Below are experts of layer 3 (counted from 0) of a mixture-of-experts language model. Rows are named router (the router's row for the expert), down (a neuron's output weights, with its number) and show model dimensions 0-127. Each number is 128 + 24 x the weight over its row's rms, rounded and kept within 0 to 255. Numbers have three digits each.
After each expert's rows: a language model's description of what the expert responds to; "comes before" lists some tokens at least twice as common just after its tokens as in all text. This comes from a sample of Wikipedia text that the model never trained on. Tokens count by the router's weight.

# expert 16
router:176123138171118152094116146124105163118116112117104096127121183107071146131096112125109127107115159142145137112114112187131134141162134148111123132120120095171153128086116177144155092139126120125147134129168137098123139154122119146164102104155128105118104154137095114128051097121129134089098119112134127099167119147126180141113147131175158107145124139151148118118135114131131157160091
down0:097112163121195097153128151132156128124168130117108108126149149132172144135146152143115175132094092139075156160125095128135113132099132123143153150126135117154137165136117108139138121111069128110102162123118109128112093142086117089108147142149128118143163152145187163140135136127136175193107152122161126167129089136128128144133114106108165105166116125115116156160137122136126122097101
down1:110112149104158126137128152122131124135161124124139102141160098139152133128113112156129146121115087119123145140176075104129089108120132146171117119129074093164104153146122134117143124093124130123141131124159143127088111133130090094135168128135084110126170128130137191157129171169172155170122141115135134131124076145110119142096120105074139140147155086123178148156125129128083121108152
down2:096132083169136134160090173078140078134132137120095107138147130132158154150157098087112130113137127089128117093128131106145165082129153134153110173107144086130182156113142141131112127117134094121143144162167123111119121124130125130116149110147134113112126120128114125172097147141093098088080127110134148100097101177150121132089132136140133181156101133148109118100093155121109139132109
It responds to: Numbers in results tables
comes before: ".", ",", "0 ", "–", "0", "6"

# expert 56
router:169121140144132166123121149146119156062100127150112102103140132104109123105109125164110100102165165155161092119138132149135114137163148104123130165125113123154139132136140146157150111177143156138139096123180145106124152190147175160192171105124155099117133144139115123119097129126149169063137139118142107133153164130138133170126137148141147102124127151115141107129146103156141139118136
down0:139134127144111128149132119100103126162129100128124130142114108122096125103155129137108138120162112091136136119218058105111116114157116142172167116100109128104136155114118120142112106141130167125117139162123160144126126118129110118094140109137104123132111119089166153151113141123144151150132157097151161204096115142082075146124138078122124122165129151107139135134104166163110156148121
down1:106129095143130159107092162126107089169165136092110130081082104115143149117141090154144105060143123117132131090122107095121157080106116102142129157129141123133140148170139101135117128110095087135121129117110102099157081146107094145118133144124125139126112146138163123111136129148139174124134108155129125136152137145119136147126086197116136183146119154080104131131143099143153122098125
down2:112111138095168145122120149161142135135149123099167132091162145113126137178091145143144103130114169150114135112063146151149135105086150115101074154187152144152129115101153121120169109137116094124130112087127141135101140086137121147172103127121131124113137127160126152132120082130107107106121096152093100111170130103176133132153107183156112134122140093155117115102141112136116120118129
It responds to: Table and list structure
comes before: "| ", " ", "Total ", "201", "\"", "202"

# expert 43
router:143071152178148144132126109175151152094112104142147105096130133095112096094126159183115093103133154137151118111113176154155101125121160113109138138118112131138136087085119155174126100148126147117130123105135148119124149144118149145134147130156176104142123137165129098143128117102135141111111131110108097122136165139155159166133126178139182086130132131106133087122069094139121127131111
down1:135161129121093134128111158156112131113147166120122105145122151120131114107113147117119150090128077075141175128120083131121122117153121163142137133128144168151123128116131083120106143085177112122130125156153186085117114102127151096069133125142130129133127107122126146127152126109098113149163145126111159108130092119121140121118157160140148179153111154106147150074111103162078089107165
down2:160138079123116118074090157121166126125117090142159112164121132133141167107109109098092134156152151139126093110137142133156159136140102144126121085110091166159179087095132129132129139149094124079152129121163113094129125184119132146120146124156099100087130122129118087151160143077093103163084143145139129095134146118175098147123101147145147118140139125136130115140121121132139122144113
down3:131135104108083128113113107151147134132099147104112113089108106141123116120151113132164123099097153179098051108153145145093136108115139130138124109132087098092145091124171133105131201128111138106135147159102136191153115122123156124147076085141144123137110170124123093134102127103132155145155121133148145123122110116120121146148129111161137111124102154130105114129138114114202137119119
It responds to: Name-ending pieces in sports
comes before: "| ", "(", "|", ") ", "A ", "S "

# expert 0
router:161152172146137152100135147138133147122105149133161085113113146110103121130103125138096124128126167164132106073110153187132126149144137130124128136124119108171180104117090176116127093160161140116125125135148133096124156176106166140126139084142153118121128189139093103129106108094160123090105097106102119111145156155125156128112130126174136113135159139139156111103147128149119159169131
down3:127122128090173115161141099127122139133154131124086094139121143133129134119151097093154124170143139111143129133151117102056096106132128158136127125113117135122114098141112113098115121097105141101124136162103167168164109081163127107080135146113131106155157145114103150166185179109144107141129131124165121115053113092128176123121149113108094110123131129098133151112108144107114118114143
down4:111097129110117120100156127194147125106131140064167110119142150145129102104092135145150141174122101142154108110116173131180184146131122106165110094134128133081101133157113124135112141139126149139144135117101129112146136136072132101146116114131148111145137126140159135070118115147113149146135123095132117115168138140084131120142122161128151123071110144154115142159146105170172095127158
down5:139114117087135129151155105140148099152109081103117076129105145127104158143122140120115125165131119114136136115136153161091096108148106143139158140145133148079114110157148180122082069144132095125132173100083131171121114124155081152132105123113111113166123131142131132201125105090132128124144122087130096160170088114140103147097098149124139142122123155128158133121122141121101154137126
It responds to: Verb endings, quantity words
comes before: "the ", "by ", "to ", "in ", "as ", "with "

# expert 30
router:159069187140138167083148159161129139105142125145162110112150168110135086118122146185112095117117130116166123104090147144127125142102130091106133143113087108156130109080101146110122096134126132123154102122149152105113138152134147151128170100149156119171099150155132090105093093110128140084107119108099114110135162150152163139133139114171143103128142153116133103102131123114125135134099
down1:115099120133166124107130154166145142146125154130101091149120117130149083168135111166115124152101125140101145130133105111204128103160149129134101135161137153157147190110131126139140138115159116152061095153107160120157136133114094121094101145144096138129131153142110128106116143096129139164120137112164147093111180117143117122120122147110129094125143135173155094162131175143100136122089
down2:101155110163142131128123151162123156125130113128145126143136128119093097106112149140144071124147155149116134125118145103158109127126158103111113105097103124178164078146113137136173172124133125157147152093138104142144144124118121169087117122098110123127171105118141116060137130157102143134096143163118124122154134164146149135140132111096168119076134163099149119101094103134140068125081
down3:130123137127123133121154126098101086155169181135107073109115124129127109160143127151112155134107068131125119148136103114153163106155105113130131125149114163145098190106152142106137108118153142132179139133110134083134143113108100088152104117112152170121130116164135132167128127149140111132115152116122146146113120113108088158107114129105108173143126108194126118168144133132109162130194
It responds to: Passive participles in records
comes before: "by ", "to ", "in ", "|", "on ", "as "

# expert 48
router:154138161131132156127076143159163153091088130155137119082151124134138129067131168144122123103114142147141087139118169172174131172146141109123129136074095100153136104127098137158136118190176119119170125125164128124087137127129163134176133118143120116139130122123117115116114082121149136124126095106091128126159162192121158127149129155137131102110140139138137134122107143147133131141121
down0:135135117115142125120064135138119155163113113103145142137102146098147110081152124133157098102171139136142115129138152127151140155093141118090112121139123120137129083146125125143159121175128164148126129147143123107094152121078154174115162168112144088118150142167169138094090134070155122104096096126168122099165133148179158116164144138108132119126127158116129122092130109097154105136111
down1:166137114124146112126123071126157147124158088124128120123183166122037120132103131129115112128105152131119145122105144138142102129099112147139154140115117121136131104148112127130151111135141151151167107051104117118096104134184181143117153096119153158082075102141113130086121148124127159138159146113157117141093128162117149129132164150149096135126140141135129115130142120116144117122094
down2:127110100085103172134126134117115115065119129136114122116142102103166130175168121113175166126154061169118122125126126144128124101112122100109134123122157133082126114162087114105112176129123146143123167181112142141167106145125084122140127136140119112113164159118157145108099108150110119128119098161117142117123133092133133124137099146144141157166132095163133127181121142096087126126160
It responds to: Table row openers
comes before: "| ", " ", "\"", "201", "200", "November "

# expert 55
router:157094133140157140104139142168166154105095137133150114096134175105123131091118127123090109125150164130147070121128184181154128154163158097119126130129130121170161136136123145146131111166125144136135117118142138081130131155125145171170162077149144109125089143179116118102136116117147135106114118116098112111170158134137144109139126141153152125124120194108159106119135127174141149138134
down0:112127163136094178124124171119136123080130160153145120130140145143165129141101123103134154104116147144106087157161121101111128143167148127104178191164099159104109135117107119129120158063135150125125127160136142130143138129151100077144109112124123125112104098133090142148100154087135086153123147148105132101113119145120139110124170132090148154170134121109131104089173097134115132119104
down1:144137106117122114146138102123121139160087102092094133117110084102085155133150112143118093129138126104138142111103141137136143090126120136139052076106166106111138144131154143154131090144085146112098137133098117137117128130095128196145105149112139110149135141108131117137167117115108156114146088134152115153146147085090136161150104123164146162123117137153108151156076173127156124162135
down2:143120146128125126145121185102161099117117109175168119130132181141146126098136140140125138124110175142169119089158119153162128190114139140117153130115101123144139090161165115091131175095151104111167101124165139140076131132140145112109151085129088142137129125153086121116106139120144128122095127147142130107116135136134137156094148148130195140135111131100160137100107109125134128116076
It responds to: Election table labels
comes before: "| ", ": ", " ", "votes ", "Republican ", "Democratic "

# expert 51
router:182128122168177168118128144125142146118132120144134126074132143090122098107123127127092131093149157160131133102123138155159118152141137121123138141080102109147139150119123151097154119136145123104138093117160169136123144114092122138177134103132135097155114118145099103116099088063151171108105108110112123101136143142158166154129138145132136114111139158140157141142096106125134120210090
down2:085160173166145136139096141165111091108121121080130107107136125138100127124144109127108146121110130153116127150148090126097148138106150170105125118108188153144139120100133122139127153066076170152101130146137135132143143133146152150134097094109110137157089133138129153111161102147144152165110126116156150115186094119143125131150092126101166130105135140107147157110145186120124116089120
down3:127128141166151112093091111135115109176097113135124154109128118093132125101119146146144110113122116101173133130126162135124117118128149137136188153125114127149160140132145094144148155118123139121130146155147154085130178151113199147127156144176158123139180153115086114109115178126108119103139134120131099166112139075120159121116076141149123096112114145167130074121106122146124164112133
down4:131179126130126141171134091147111127098143121126141152109135166157097083120109127103153123165091121135144148123133111115127148130147102134137142137153150122115116093162148096101185134079111095153125157116117137134141131109145109102142112178110096122138117133182134142115150101102122088098158169127133094139134087165117122128134175089124138123111125127110170100099190145158109171143112
It responds to: Line and row starts
comes before: ", ", "The ", "In ", "==", ". ", "== "

# expert 24
router:128112147129140156075105161138145158115090107129149106091175133102120139104085147131116106118133158138136091092134135163168092133148136129081121167130112100126127100112111145140148131137149138122154123115130122090120148141138148138183153114141148103149084175134129099134107084116135145108113116121105145116155149151181149126131166183176161131138159166093129111118110106135167154134107
down1:069157110110137137110153099131117137124115181132159105138129113088166154128147146144126143113125116092122108144158143166110150099097134133155140127124135127142078154130130106183105095060141151120150129129104156114122119122127129088151089122155087123126132121126117158090146132174123133139107149134164162146157127128119104112165117141088163177125115138143169184147132122137096102120161
down2:114168082108135139136128129094078144110104167134124137091128092118154135148140140113107108137109174162143085100142091128123111134150109154144122142150105104150146125136154104097171105124179130186153090133111085108114109139161143140178121202134133115110118151104128146146147114127098160129094116121087130153148146135126130109120116106145115151105172112136123133126155146179135140127162
down3:119166104117159180149160097047122117162123158139155126107101083101167142116171135162126158116129131156156130126164100119117114136135121162149099119141102116121106103121151116108132138137142134155123114108129152139149133127119126138106120171110124080114138154114129122205133150125154172161116158093095104139096151105113143155129106137158135172112132112109129106127141125116137109157181
It responds to: Table cells, office titles
comes before: "| ", "|", " ", "/ ", ",", "0 "

# expert 61
router:160082138120161142097150149120160146111127122147141069091115188103119118083119142158115122093146145135153119094087117132159103127137159087116156162110122099152127115111097152128160143145129138077141107135135158115085167134096133147142151102167162133146121136136135125111098068096158135120110097103108129086162118177127168139143148156127141105115124134113144124115111110154125132144109
down3:134094110133126115124135127130107155114165093075112141159091148174146116136111136119156106141116134140133154159109183084167135140146118118126118115111175134121049152117139148084120143081102144148110095128134154152123135120120113174138165153135110157110133126090132166098116138118146096105107100163145091107122124125119127096146159107103143131162115117146130066138121151103142152111102
down4:123185124124167129136107135092122126175114107176145117120172104105137136088145108121102110103152145104123097108134099163091120108096134143101125140140063143155197114119133139157118128182147152113124164159132086117104134130149152085103103112128127130105113136142088103117169145134107156152139132130141161114155112128142117171086112126145121113082157144128155170119128130126120139119120
down5:079117174135107109121124114126137109115101131131111153138101105146121124148111115120152142140166100088128172118153159092145105089137119093108142105144163145119063110172178145084150124094132131151104087149138146107122134123117114138072151161125135122116134117100132150146085142142118093122132109139131086132113078113129139102149155112091084132156122148095176106144098114125151128114155
It responds to: Year final digits
comes before: ", ", ". ", ")", ".", ") ", "–"

# expert 28
router:138067162158150138126104150189133148112117077158133132136142124132108090070083138167088078124151137128159124125109156156140084139144159111112167133117106109143166086115127158165131094141129120115123102129139162099105134161095150133132157126137155092161108138167132111120132137123126124124097131113120106098137157128147149153134145156138146113144149169119147094094088128116128159140113
down2:150107081102101176122134139107102132135146133130107132117158149168123173107146198118120108107127101126105113146110115088106143096159124120148097074168149120152144146148103088138149105108140124115123146133117149129098090091152131120177103136158119156089139149095117182123143135113100111125163109112130084146153096129074126095128110117133137139097115097143104110083138136125136132128148
down3:106087133108076122176134098115127085120129106141105152161089136158111147112122123098144136153157147148128162152136132125141103135118124152105132114116158136127079117156133158180143123133102119166138098116143169123122080133121096143156150158135146156141149127109139118182120185114149090135115124120148138120128124118087177084100176147112153119131126096088138140149125090133156097099115
down4:089126144103082129164164102118112100163146112150107135150126136173108121119145157166161107140131102141143166150154151133166136119096094131118145113108143137087104127158133128164126125131119144184118134121156138135108091138112114138094144154126135175148169087095112147161123185173131078141114098118122128124107144079097159101110124135123109131142163115093121120117122078116160139113129
It responds to: Surname endings in tables
comes before: "| ", "(", "|", "– ", "and ", "/ "

# expert 57
router:132108130154167134108119149131144157100091112135137117081132147089130139095116153153120133104137151160152118134114169144174086169156127078138112168071097114152155108137126145171147129144151129085143107096172140104132159120123157156149161093169124116129106134148118132118106100112144181078121137125124157117147159169126147155138130145126141135112127159131182130125122104146114139163112
down0:112085134087154131143109078200148175133132129108142141116116135093130160115155158149150103133138143130156143137090130117143120143132130068139121139162134106162107113116181127147134165160156096130169130113170097139100111077130130114167105130112121149133125134131167160115136105103126110129086120119100124094193178142129146135138126124138148156151144109145135093123123138121122096105105
down1:135166132179112137110139142137145126109118127141120090112145167113110076156153119135111109126122141121107107107115111129104130122140114175128155141113111145104154109142109170126140113107093135123081128126061128119148141169102121164116143110152125115151131135149092091071100153149138163108128134100164144111138074132166115143123107114131156105059137157110120160096157162152121168155127
down2:132120129192135150142139087196164130106148135116158097114135172084111092151161145152121091141125165095129136137112104102122116108144128131131141180152129116137118117120151169133165108126120110116113117123089113118134144135112109138119148122153109141150098124132131115056122137128162143137097116092174149099149084150148106142155111107114160108099140155150108123112177169103106137124101
It responds to: List and heading punctuation
comes before: "| ", "\"", "The ", ": ", "In ", "=="

# expert 59
router:136107114155157144099145175159119156121121120129140101100140165103119122103109133150140065085179167120153114119109123132136098143160152083117154161132130121150161122131109171109156137191153134119130081121159150110103138144081119155144154116162122098157101156139127124098118089094161133139126142127133122090152136149121137126131145138149159117140122159128161107093104115144138132159072
down2:122085128181143122159067131151092103116111102131124178139159140113150129122159126102088133098109170175122124105125160062107142139095142142094122108115093122138133153095123156135107103125092102119129140106118094132097103124124147132160123134157136102135098135115126141166124092143086167152136100147140158111163129105154099135143138094148169133177122125135116165129128133146135103151157
down3:123105111133097167146163115123119159115133181095070154132083123152125103104135122090131162145168130125111159107136129092132140180110117127179137137121162084141119107148120131108093117117114118097150096116090164145118103099132117113104151173143123130099118132127139109143096107090164104154130190106132122120082115168101126122120127137149105146130127105155119113103100169150106148128100
down4:148139099132127150095125105076111146127123127090091158156100098178116104116139156149138129181121137144090146112132116131147135152099141124130170097185145105111149129118130166110076106133102184134144102122128144141144118141119110117091104161116147141119122147151139168133157163113099121140138159137153111109115138122127137112145127158139125070118085107152108119117071175104114110137087
It responds to: Plural suffixes
comes before: ", ", ". ", ".", "\n", ": ", "' "

# expert 12
router:139095150153173132135131137172151137120149106116151112126140152123084096116123143146115071084145140139165125105107131136172095152142140084090126140129105086153156122097128159125127130173118123109166107107150146132129161158121124116160147124134123103137130153139097119087094125119152133103108137136114112110157167139155131163157181126142164092110163128133117108072122125124154154152070
down2:090130097100124133144105092154133154119122140136130138122135156155108105155093106107141140147121146060084137122118097131142170109106101119114109155172089119165114163127103118121144126149135131159125132148128102141081147117121136074137089093107094144125123109141136148098167101152158160129098162137134129129124142118122135121090148100117122129083167117119099196118124103106135125145191
down3:113146151111135112108117145176134151172136135145146121165072155166112132103092159125114163132107096132107134101134131160138098111138114110127141125110122104157140126109125145147121103095100120092082103112133153081149103133156100113113077151133144138102163142080128117129138130147125116129107161118118111126126137129110179096088135161136119109117129095148099066091111148174107179101150
down4:145121132141136141125113130173137098158150101103117124124125120129133112146132121071104121118111172130125094109126119100092127129146151120115109152139136150171111105144104141105155115163155119076165154119121145082119107119101140160124130065114121112160117152147154095108120112116092124106112098149106145140205089140126092141151146153166150124153124169112081147147163078100127148123142
It responds to: Mid-word name syllables
comes before: ", ", ". ", "s ", "-", "ed ", "ing "

# expert 18
router:176090178160128164133096121158133151113115084127145111136121160108111078119105135154082104120151131126181109106102127171138107125163130105091169123138143121133160113082125164181164124161139154134132121153159138125098162158105144130132130103156148101135092147158119107127093124105112133123118126128121125131139168142181168130133144185155150100146122149150131109127111129115114139142120
down1:126110126138186129123118131135130104127120131134100082142092106132101141145188124144131146107122156132120130142134135119164150091099139114099068137128143098145128146109140130155105108163118138110124115126113131104083158158125089108122173109139135152131147124079119165139098123062163138115088099116137114094111125176094124102124175143114124118159170165139113129112167140088137171103129
down2:123145128117114121149135122131130093110127135125080151143115092158110150126127114091111119180146128156101126175180122108149124134104119168135126069121148181089119116169156158160120127094128112157108145130140142133147121147111145134091105156146140154153140102098176144136138173121138123135177134132137115143103146099070163102127101149149115159145107154086095096140111088125131109100122
down3:124099146131117130127152142136120146121124072122130117138113123152100116143119110131141128105148153112148143076112141125113117136124140171121095146137122081132142080118148158102168088088121114175165114119093125159113135128123113165187107118116130095155113091130144155166107092083117140111120176114143123139188084157101133133110144131147128124098165142154133149127117160112133177139077
It responds to: Codes in table cells
comes before: "| ", "(", "|", "and ", "A", "A "

# expert 22
router:150128156146124178125154146135134140150130117119148136114141134083118134113120115132125098122154132147158104108127152128138137140115143132109132138129120138145172124112093143118154147129143114128109128122177131097101130139132168170190098060144156105153132121132104127105119090091145150087071114083100071149150139145144171154129131128159158125125113184124133100114096082114144123163082
down0:135161148119119089117106133141136112115098131101104181167116131141146123098111097154086185157128123136086132117111117137133169131090109157154115130118136138104104118140102152123081186125134102127132139137157107136096120119153154113170104131096159150114098099118129126111125118164118138153118117152103156127180119120161123108142129169145118158122095172109103173149113102131169105119185
down1:133124080127112136119124125178130099148134147097171153109138114124109103079149100158112131082125131114102097161101130141104177125094146120164110124114115113094121145144134112143085142155136119111114127113157157069136111128124119124138111120135126122057142142129130144135084134170138129090150113120070116113131098113145139151144122148109158148072117157125182107087146136146136104110166
down2:112138137111156094139161141092124096128122143130121130131139111157144130166134093107131147108120086098160081102146133112129147141144126138163115120093106154140114164135102030085110143094137109117125107141159099114088102131119168123100142123163095130116133112109112089116120142166132102140132151123141142147086126137099101098114075077110128116113131114139167097092151147152122140104131
It responds to: Statistic values and cells
comes before: ".", ",", "0", "1", "2", "3"

# expert 63
router:149089129131150153095130170150157131084102137109147122058149159131130091094141138162104139122125143151124107123108164130196132153144148085132141137097136130153122117132124134112121134154159159097171083086137151110135149141110139148156167135142127127129100163176127136073106087102139128129097109130126120124160149148139125136145185143170142096124130132123118128122109096157148131146099
down0:138121119161127123093161142112092117148139118136126160166088115115083131154072130131108158120145139149166158157161181138172141124152109119118161147095146151133115193130134125087126127125100122131167110163201165112152136134109102160158141092140132136116129131134138104081117133118106140134118137108118101143121127119118119135158177116156142153169124165109107099106110116124161138133096
down1:120148116149141127129130116135173143133118140177135101151118080155108130100145138168153089138164163182105160128147155140125105145116171132118126128148146128099127143178125144136108087135158104142124115158110118127115123077161151169120135136130143149120115122154118144155132163123173082121127131100141085115102120113131133133168119124189149147167119076091113147145094079125159148107124
down2:141135143080139108168094128148143112136104100130144154116144150160170117092141101076147138152156079103098093107116138167105136162092133156140123128164096096142141084166173149145168115132118092138135129112095095142123121105124160131138128143108107073155154115138125136126140105137138162106122161137143116144153098143135129126095100154144113146071134142121152171134140138104160145155103
It responds to: Infobox field names
comes before: ": ", "\n", "–", "s", "by", "=="

# expert 39
router:173059149138185171096105138139139153084122098150128122119160171089101107084114152159121099113167128165160123134124156146157099166141146111117137130112136138149155138119103187149127135142142129129148089101161153091118150161097126138144138130143138096139106148130104114114130106123118120126129122111112120075161144121122143161134161137146164100132133117132134113106103125176156143121090
down1:145108172126117121136116136129106164162105065118134141113139125089115138132118143150131122091146098108160099061152137120130152109117080131120155123098088152135105119082095119109137129112128137103163111106157099132114110132102150115199148070125091134134115118120104093096117114149142183113148122139133114130183074133156135110118158102136128148108160130136134131143162114129126118116101
down2:137118117170120075114149157144181090142129147122117134108077125137134108112166096149146128092124127146159141085158128105102104169066155111138115121127103108110108136170135188093115110129119113136174077104126134132110147129082138129134141135141091139162129165091085120110135134132150149102135176105110139108160145096133118134137116142144115146125130094141162123113114129171151131151112
down3:158109147086145119127117143139133189155097117130133079085116171157104108115115135103120134115123185136113087127126130126085141101130155131130171127087122096112158140069122153093158130136135123116112116129137096156164121122154114139151131068136111121120098130167079114102122113099151125150133109170109102094177153129129139090152124150148102145102135113106151114126113160145131161122120
It responds to: Closing quotes, name endings
comes before: "\n", ", ", "\n\n", "s ", "= ", "; "

# expert 33
router:149079126148164158113130167131136132129137097161132094102152157095086131114100153160145094098148135141170104113123152138172112151134136061116138135133134115148121127076105124154151104164122125122137108116140174084137122149119109109154145122164139106120126137135133108107116097114137144099114130096116129119153170136124155159162139150140184103141129119132129082086097106156140143153070
down3:116134130112135127115110128153121139124139126153183150115163073126129112113097125139104123120087172158126127137097151116138099107118153091130106145159135136091160143137114164154132169156116139177082157105101091145125138162139093129148109136102132123131096127141132171136142127148181094110072128141106099106148150095084110134123114123101131090087126112141126157129141159135199135143138
down4:129114121137092111129142099098101115153143127107123141116094116121087109142130148152118102110141101117112163154177117111133082113136126122148183113112158141109120119120168127096148155157070158135113124122133160140124106119109056128101133130151122166111121107138132119115123139171104130198150113119154109182084165125146088151108105112089088130123146105142121118142119149143118147083111
down5:135139088117157133103155121131117113070148168153174142155117163112090125131083134150148165131096115141150115107100121168146132155103117114146096140117109122138116146137101132154165161094123096140154134097153131095155106130182112072186151115106143126130156178153133116128106120125142102125121085132113153105169136138132167126127119128174148107117103135129137117157137150126119180151151
It responds to: Codes and closing quotes
comes before: "\n", ", ", ") ", "-", "; ", ". "

# expert 46
router:154101168169155139118147125167168176134115106132155133114139154112121091090115151151112079121139127113150097109119147134146116146141132092104127150128116119141172102115101137171155117149139126099122112105161171102108151151110126149151146119157171123161116153175093109101106134122136139127118110109122125078166149148140181123143159157163146092143104153113146089091096105137122160124112
down1:139151146103064112147127141117181146122121119148144087106156142126140129125113165122141126116098082121071097157143121167164157149093092115126127104101134153127160125133115091129108155125135128104144142103119123104144098130133105115163125046100097126095153099157134117107127114145115106129130128162125135131163134128153152132099127138101112109102121128090158188126104118129160154183125
down2:160099144164161104118138105180113137179170108098122130122103181168089108132143138101110139106129138180130128118141145139183150134117131109126108110093120074111146127111121134104093103136132126134142100169138144123144120124105139121118095119138118138143155119119132155067126147113174136142074159140181147109157110129081129183126155119127139109094111118121129154149159107137131136145140
down3:141168085113114163108120153121134111125120145151156149125104141171119134146120103094120128156104185174118135124144127145135083153159164160110127126143123126171147141118118113105167119112153103156142107095132108171114146109166167125129145115130130122125100118130143144144164067121125150082085156121130120160144128111070111095123165096126092122100135137096145145146125108133160145188124
It responds to: Title and name endings
comes before: "| ", "(", "|", "and ", "– ", "/ "

# expert 45
router:151121164141133183085123181139137148118114097143146114137123131080109110149106154134109136103125132133139122135123118130144101139168142121122154143124147107156141139104089164148182107144162173139130124145145139108120149160126131124190136098143136089134089159153123123141088052110120136089131140110112113113151124130170133127140147167147137125126149170132160075088115138130140149174109
down1:119158113154118116134110123092146133119149150153126127108147149131158131128144105102143140139098131131120150108127060158125176112116126148178151170111146084134167112174120130131178153124143140125104150146137091135148142142186098093095128148093114148144131137120117138099143141128115126155100156104129143135133150139125135160121118076113116089091122122191143149145163094173127183154122
down2:151146131098125133156080119126149151082148145104143143131141124146118136176132115125113131137122152099117114143132121137125155112123152101131131153060137117125148152139132143097124161142161152146113101094135061186125083158110112150123093098082094167104120130124137132055111149134117151126126095147117131178103142131160094122153131122073119138101126155150117123151171133125116127124155
down3:121115122135149131135138161154122143125123097129150144113143121138153118138121163139134079099132164145124172138168153157175152144142108109125121214137091128143120105127103121098168118078163122160161130118123118140129141131153153103125125163128184116133137118118117139121139130139133088155150121154061113135145105143115146154191128158136063112115138094112124150133137149177132116126108
It responds to: Numbers in table cells
comes before: "–", ":", ".", ",", "; ", "R "

# expert 44
router:145129142162142193102087151140129143107093104116126116103149163116106121127122163140124107136128140151127126102112142125151125156176175106141131134089121105149146126116112145117149085157169155100152132123175124087097115152095138137164159105136131089149111135155111130130095144100129123103098138127075119100144121157167132139144126156152156125141140149124174098105109083134129191147093
down5:160131129097075173135158127115135107072120125100147137133091125097104163151092124131170115123114123116095114115117116132147098121099120124149110145118139125123158137142110162108181157121128082129162163152142151147120131085192084088125153103129122135108107123127096102130103133115138128145150142113088119130096071178110137118100161141111083119162119129131144144133110134123126106097087
down6:115138140104152130152129125107111121086151132138117131162141113181121155125105107143145091135143130163114113118120126148127135132145176107146161172096114143142095144129151071092098158104169127125141164109122129106141127121140116137166127152072132083135085086134116107130139113131163131120107134141153129132149127116137147150154139163150139144079094177112107099116110084137188111183106
down7:127131107155127089113123131105156132142140117103135132135110147121195126133101131106160160131078151163086116160122117106132150160118163143130095145090149129174092102112145078130121106119080102138124109120131143121103108098112093109118145141114163123117176097133113147183160164098167110156149118142117118079102091135138127137111110158094138147157126135109114118144153097133174143133156
It responds to: Prepositions and infobox values
comes before: "the ", ",", "–", ":", ".", "°"

# expert 53
router:147134142164137156096135124127129158137130145118145101107179152121110093116119157166122129110124159153135107124127169125147122136127153087126124203147137125138145118118102170129120147141151124102144074093162144104098142171103141148152125094147126103172106116160118102047111110111127147089109147113095133103145140181129129144155131144136131078129120120106140131095122101145135134154091
down0:141156157125143141151119155088099124103162142078148154119159121128130159115114155154081152151109132145118148107134108099187118109168133167130120121115092081155116114140118115101105152181147128100172158143158129122084148142122106141117136162139118135114146107150113155087123122164093122133156153134139128151165169179153116140156107117109171163137117154103136131130117093131146150165111
down1:148118121160120141092184146197149118132151163099147116153102152158034079129123163150148126151142147133146117146103115150122147136115116098128160161139142081139122163157144158123140145163130136089151095121110119104133119116112137096166111116140135159127167150103160135096108130089129119122126142139125132127207132133124140164123132130147116144116150106148135114143112133145129118102139
down2:141143161130138089151101140128104142110103123168140109144123116129153171116115123140104132099117159124144115111051130100122136132107101114112100131056120134118108141119099113186142146147129095134090105107166127139128164129137120098123131152142121129106148103109105078138121118136159204101155122108126153110110147091148118125127179109091124154090119116135144155124164088135151115095133
It responds to: Section headings and plurals
comes before: "==", ", ", "\n", ": ", ". ", "==="